Below are experts of layer 4 (counted from 0) of a mixture-of-experts language model. Rows are named router (the router's row for the expert), up (a neuron's input weights, with its number) and show model dimensions 0-255. Each number is 128 + 24 x the weight over its row's rms, rounded and kept within 0 to 255. Numbers have three digits each.
Before each expert's rows: "comes after" lists some tokens at least twice as common just before its tokens as in all text; "mostly gets" lists some tokens that are sent to it at least half of the time. This comes from a sample of Wikipedia text that the model never trained on. Tokens count by the router's weight.

# expert 3
comes after: "\n", ", ", "|", "s", "a", ". "
mostly gets: ", ", "), ", "who ", "but ", "- ", "– "
router:125126173133124113102136091137120087119107151123128151143137109127124134154092116126122129116113108110136122121136135121124100142155126116105122143107118135137095131109164106092122152091114115157132140166125144131164116107099086127135177142133152117098130121093124114149110150134147163157153120126133130169133125105152112134144158158109131108156133112120123166127106139096121148149126135111160161088105114117141164148159155085120154091146128163127162176116149120150119105099130122142153078152153075136100156121142150146124111124151128124119088144151127130119091131152219125126170114144135172064108153135092115122142114132110156107082112177115095117149082114088193129123131121145118112167138095189135148134109124089136147121142086122115045101171125156133142160139130172
up1:145127110086119131184111136169155092135180149135130150097132152129127140119169143126152087152128139136105152115106105154153105147110077105120108138125115122134093115106145159123129122149143156091157187150121162140086134137136166119106166148122172121147125177127138143117155135136139132119149176166160118104119137120132077086134103132122136131166148113126123162107168098082174119121127111129106133159059173122109083135153145114159143159124116105114114157153144124106155109135143150126131099124105109138066161111152186139154152108120113098115125099150100147170137115130117146136113131093157118174152133112109161113161094117129104090085143128135135116138133136133125135112111095122110119126106091122172103089118122154060100113118089135124115125108119146087129148115107145

# expert 5
comes after: "| ", " ", "of ", "(", "; ", "in "
mostly gets: "the ", "Gu", "Char", "Fl", "Dr", "Vi"
router:133131169136115090121130118116099130109132132133141111143157095136126125164108106138119152122096108123093121170131133123121113129149167112090129170127131142142092161122155124100117148084141149157114143131113123142166155111105096130138175116110164099077140112098133098130108139148124153176161124122107133189139124120136119114131165169134130094159127113138134154125109128095121127132120123125144144083103126107139152123120163116110168089117112160167128149122142117141105118107124116113153095164149066153098130078159139137122117105141136133088131143151118115125100130144197134135177107162136172100135162177091111138160113138105151107066095134101109095162073101081136157109135131156110120155126101194119150141110133109107136123130093137121090093154142158122139128130143190
up3:125162166109161133111140142114129144122115074129183097158128140163150086112102129111109141090132152139159150140172135149109115135158134134100102092108122132107116142181154115085161152098160156120100125143154084179131125119139128157162140131120122134161133114132145133142057139150105117129110098143133151122119142097148102155104145133127110103147119123164119121120123131145130143142150166147129116094071164133104107088148109105120118114124096121124115116124123137119129123094126167121113136126094103147119142128131141146099140123139199164134118106082130159168096165127102110100114157096119127095110136145147154137104120174163137106097137143057135091192105118145121148098092148124107155093112139126096121102094138167083147121115091133166128160120098154121131146099140173

# expert 20
comes after: "| ", "(", "; ", "in ", "- ", ": "
mostly gets: "198", "200", "199", "197", "192", "201"
router:132134162131122082124117109127098135111131136142146088135147095130111132181114130134119157127097129126107114162142131111128108110145173111100128177135130149149095142124154125091117133079139148142113135137117133135174150104104094138138176130116166120087146116114131094121109137140118151176177123116114139194137129131142108100146170169145130099150136117144130147123103133086115127131124120126135137093103118114136152109129161102112153086118094149159130135123140127148112122110135111115149101166148064153107135074159136148129107101142132143094123142147111107127099118152192132140170117152129170087133139177091109129158112152109137108082086147093108108152073095079145148099133123158096121162128099189126144136115127115113151129127096146118082103158142161119145147132134196
up3:146106134138148118139128152102156096054091123158174138131146112127123117109113116125110111138114115109138130117112113102154163069119089147089133141114105158141107143115133149128102135080131179134118160160132125115157147098139187117132102184133130129126122151104113132110107179149093155161177115134085138155119102118086158115118131134114123133136094144140129144118105135085125146116120151105138136090087093189152106121109106155177096090097145122168114134123127121133166120098110100141145122133136110132178117125153108084118109133148151132142129142141139120164132096143128133133107140153144148124157130152138157060181056156106169081110111114133117134108109101125102135096142129137148152119133144150117153163124121114134156099113115174156145129125105155167167140137098138

# expert 2
comes after: "T", "t", "G", "F", "B", "f"
mostly gets: "ick", "art", "k", "ass", "ack", "ock"
router:122143118120163131153117174162096157135163177178158117144102089145103103127126155061125138134126156141181121118106103109115124166117128124127105149141096139148168110099151145134122161130102134154114106138113084131112141113132119127081127162104130143079104136118109107126117103145134130114114136120127133130186128111127123105099155114129090131114146134170056146134149151107140149151096120193108162103090141108145153100140133100101144113109095148145118102179167117130136143150129139125176114115119145183113107131131143111139100105114144159045147145121095140127145141183143108103138104142112157091137113143124094099137097149133145145135122126123140117163113129153128165112122120154102127123155085104108082135148120130128109097133080127131137104072160141126140140122176123
up3:129083131152139089134120178124150141139153111084153112138127125141101121117105115151096119124116162127138161147122137148112111131121128122118086072113140137142093116153121095108165134140119123146116172151155147136107123129095177131126099161128160097143158127112087130125150133138091142099165147107175123136128139195119110079114103173190154112111148149118123089119169147125095137084119167118115135135188139134135141110140144107120146142147145126129124114131116154101092108152091143112134132130123094132150079156150147075131085149119171135114148136101154126139054098133112118109162123129149119121142139112152160151118142163135125133089095119118116124127096127158164147109086067146152154125092069104117157116166116154169116118104142091125150126122127119145137128167145134

# expert 9
comes after: "\n", "0 ", " ", "201", "1 ", "2 "
mostly gets: "| ", "\n  ", "). ", "\". ", "—; ", "=== "
router:152119144128115093094138098117115152118115147116135089143156092136120136159128133149133160138105110130122142153133131126138110096143145081105093152133124135148133167121143109095095120086136144172109128139117139125167131119090108134129176149146146133100140118115134108137121140136156148155187108109107123180137152145147137128132180157132120134144147073124124140125106120079137138154141118105158138088125108111136147140138145107107167080102138161175128129117134125137082106095104150120141129156151077130117113088174163127133123122125148167081140156138114115139094147117179124137167116180114163104132156148103137133124139119108150111073093148110102111146094072089149175091117112187105131144125102155116149148132126141088165136115095140117088111176127141132144163121134188
up3:139102101145140134103118164118099128085150140146134170147118094132134142143147070156155124138134146137124113071143153102123110107168131111084158136120128111144138133123127080128128137133111131124121109134094132093134097136043138103137123087141112131112138146153151099108143162149108120078137166075145121092134146110092124149153132112132138096130130147082141128116174114116125154144157122110167153163097109124153076132131121120097121138140127161132135112107083112115100115142169131110164157111151126141145151157121180149157164124149100114176150136132100105140072119131150115157111091151129131129119112116124115144184077121126134121131109099176111158115135174153142159146110161145104167143155121173135152116133125108091137141124084074142141149123117083114134127136180127

# expert 21
comes after: "| ", ".", "(", ": ", ",", "- "
mostly gets: "″", "Bar", "Ar", "Di", "Mc", "Ch"
router:136124148141123088123130111114099132113139123127141098146145095124120127174111102132113163130089126122099126167143133108138118119151149107113122175115131148154084137114144111098122149108141145161108131125117124129174147107092098128135174109114158113105146101119126117124106119144107177188165121121115142181130139131133099114131162157125129102143131114140123136149119120083127144140114128126150153094102121117143145138129145107117158091115115157149138123130140130140102143084137131122193105150149053159126127095146136140126101111128129148102106144160114107124108115145191135139192099153124172101146129179093093121170122134121131117064093134094123101148067102071147154099142126175095134164131122179118163130103116125099134114118099135129099091165141166123148139138151184
up3:114118134129119090107205132150132127125151164198154137145139098101147099154129098145103170162110134126118134135132142135112121087158129092135122139121095142111121138164126153121124163137115172096116150050162131107137100146115121110137106085144151103153169155153129116141140115153136118112138141132141121139147112092104125107130101134111136090132147127152113122111186093114123142124149121078147130115112141142145120151140117121120136112043062147081135141133162121132115151096115102121161106141120135113147146108121068141114161113115184147139113103136109134112084126110124183134119133138159124127146134136125154101068153104124130110096107091122161129117153147143157102150123115121151099171136120134096124086141160143164157083134121136117140105114169127113133142176163143

# expert 1
comes after: ", ", "\n", "s", "a", "2", "1"
mostly gets: ", ", "), ", "who ", "also ", "; ", "which "
router:129100178139132103103145082141127107117103143126123150133149091132122117142111147117118127119098123121161112116130147101130106093140111109100142145095106141134102152141178122105113158100123124171132137143109149134170111096090079147121174146124152148102124123101117124152103129127127153151135131125105123169132129106157111120167138154088142121168142113115124175128113134099114141150136145101150140085121108125141151134144148076109151090122125155148140153124136107148101089123109152115178078143156049148133130120146165143135096126135138137127096157139133123129098102143202142130156120146130169093103140146086120136140135138123153115094116158120083108164063115090176143127109115168116105148146120202130155135115109116115134122142106129127055125170108127120135140146141179
up1:110123102145119103133143126111131138097117153112125184123115122160132097172136105144131130125121156127146147178153110154106108104147148155098141169135121119114149088144145182132102116099065118107124103166132100097106165134103104151111080075131127149105144092067121110168123095120125122107115158141071099140133152164160162136130109162107121106109105136129128159150104143154149127073170118089094125119127140171165127130109125176115114098108130106110110146107116136175139105116153140103130093125104158093112133140140108093143175129146122143127131131120117080183127117119170111147126132138140125132131143120153131119153115182128152116159109143163115113175070105113086126128109128125097099146121148152134128121126133132094094147145149084131145124139117155182151120167119155

# expert 17
comes after: "L", "D", "A", "I", "O", "E"
mostly gets: "f", "un", "ef", "int", "dep", "ff"
router:103112157165116142163115132100105132100170137103159139182105113120147110152102148108129169112099127167101128124125113134123108083098130128084114104118141133133082116090128114072122123085156150125141136151088096144150115128117140149142113088139145103143124186157118099132134135157103172079120157122156082134099098144121060110105134164145135114135134142136124136134105127084158148127163148149140133123085133117126077134125136125125101123122116142103144138176115137095124105109103075148125153113131164137146115146152148123137147149106138154146145167207137120132135124123132134118179171142113142123128103122094127108136065142173091090101098124103112166160123117141153127126127138164109138122134146158127116106101120120101123136131154128196118123138114142103147113149101183
up3:100122102145148113071133157111117167102104123136179121148079181109091087121157116162119111151129133106131106163119142118134095096141124110144095090110175180135129150103121101109114094115138159103164085096145139098126121136125142123123111148139139146131099115106163114135153108104125082129157135140131120156151137079102141145111112145107152123131160151132107151123129126109120135097114107120160137137153104131122133126097139111134104119123160149135114103158128138102134092110102123149068190143106168128131172141159130114129149142126115144108116074129163131172098153127144136089124142126145113092099123135076110140117156123153154099164118164078219184101173143117098154135103135148176138133136090149110130133105141122140129091114113124139123104165130121146126112116136113

# expert 10
comes after: "| ", "(", "the ", ": ", "; ", "/"
mostly gets: "″", "University ", "Ed", "Ab", "Or", "Cr"
router:136120169126127098115103099118110134106137142132139103144165097135129126175104112140121161140108134119107122156138127112141112129149159108103124172133120146142106140125150122096098139092146150133116129119112131130156140097109123117140153103131172127105148125113122108114122145142086148185180118109096138173124146107124112106136167172134136108141122128132137147109124123082124131147118138123147155092093109122154138123131144100119157078127116167152132137131126133138105135106140110111180100165154048145122153069158127134135112099130128134115120149151118099127098097125195145137177119143121168102140156157090104135162110130114132124042099135095128118139059098092159159097136098165110125168135112179131162135119127114119143117132091124122096099176125169112146119134148183
up0:137125138126159149170122163144127134103119174100185122162120135110155120122162137125160077119180150074153128115126108093080125146080120141126134103134122109119189099142149164117099136087153141115142132118151099115128138123105153124111117114156107154098111126154100131147098088112084133139146173122159099132151121121080198138114105105149111125125112144122132111159111174118104183111126126134129125147124125135173102105142106133135105146147174131112140084155155161120116089112158141091110156111122120141146092098159115101147137132099116146131104143105132134119125093104100173122140152102138144137124131092114116147149170179133105127097147128177128138118159109175123136125105110113148080142152150136134166132101149065099132117096167148154109125108139128140115099102111119

# expert 11
comes after: "S", "M", "s", "m", "J", "am"
mostly gets: "ass ", "adi", "tt", "aug", "ner ", "ree "
router:153136126147151129107164137118141094140141133191151130116110101121116110139100115151152124132100158138103154101082125165117101147175130124111104168101095144081113149115117142125114162122105113107124161111140119146107105110133115086119140123155122106112131144122142125130127110169151139141130144121143177148153152100153113118102118148088109090071152107155127120136121193137147136120120103146166116133117158128096115102109165085124100135150121115124115169169145105166144149104143141135144135168100133121136176112164106116115156120091149138132124161134092128131127087148103121114117112127184123120105175127111129137135130133167079131160062128138146161136100116141142145115085135105079105166153103090110134166079139146114100076107128119171145142103070126121144150176135106
up2:156140144091170145167119147130159148105135132160146097077107126190145105146164148148150120104134080134167135146105081159051115105083122161149168121112101086136118157171145131125064107164146106113144147119099129125098136127156113128131164099113159076134125163115121138150109149118159104111098104127189154118142133107130153130107107144117156151108133145092142137116104165119161109121133120100096118131134110127128094118132175128118114130129109098111126161171146109123146126153118097088131075155099140154153095146112116135105132123103137114114138118164099147127131173110113130129144135128135132102125125152080139105132124095189081112139140135088134165119156106129121122118098114095100164127157144137132107081117134126124127167117144133165167121148123113122122118174138136

# expert 16
comes after: "|", "| ", ")", " ", "a", "; "
mostly gets: "|", "), ", "Rev", "J", "Sc", "\", "
router:129128162145116101112135111138113125112121134139140097135152096140119130178104104133122146131103119122109122151126141122130112108153144112092116162130122147130098153129155121092121130082133149143115132140119141142175130098102102141129174141127150132090141119089133110131105137134126169174176122126120128174139135111140117106128182165129141108148129113139133145127101126090113133139123127121143145080096120114138163139136151099109154082136119153170147139123143129143096107109120110126161083159154074143106148096161152154135107108142128149095111155155115111128093132142202142143171116133128174082120151171081113132158107135107149098079091146090115115159066096081156141103131131160101121161133110182122151148119122108102158119134100134114078093163128183120137129133151193
up13:162127129107098136169145113111110143143111115109141069142159148124118123149117117130103153126158096166149141114109155111175102110141169094114097159119122117115127130153111116136109156134119149187123126110096162137142141103106119108134089113135129139089104114090135139172096121132114140123137155103132141138135136072137106119098090123146095122139153176157093097124159121056139142142142088143065124140138125123154155134156090130112149140114113153148121145141104162113119097109115110164129110150164144112141114162176122157126150152134085123095153101115112154118118187134123110144081133130093100149108125172146141146086158138101136161128113144111115104154182120106112140111133139193128156135098124120100051145144076113124140154132124168110116148122118110154122109137151144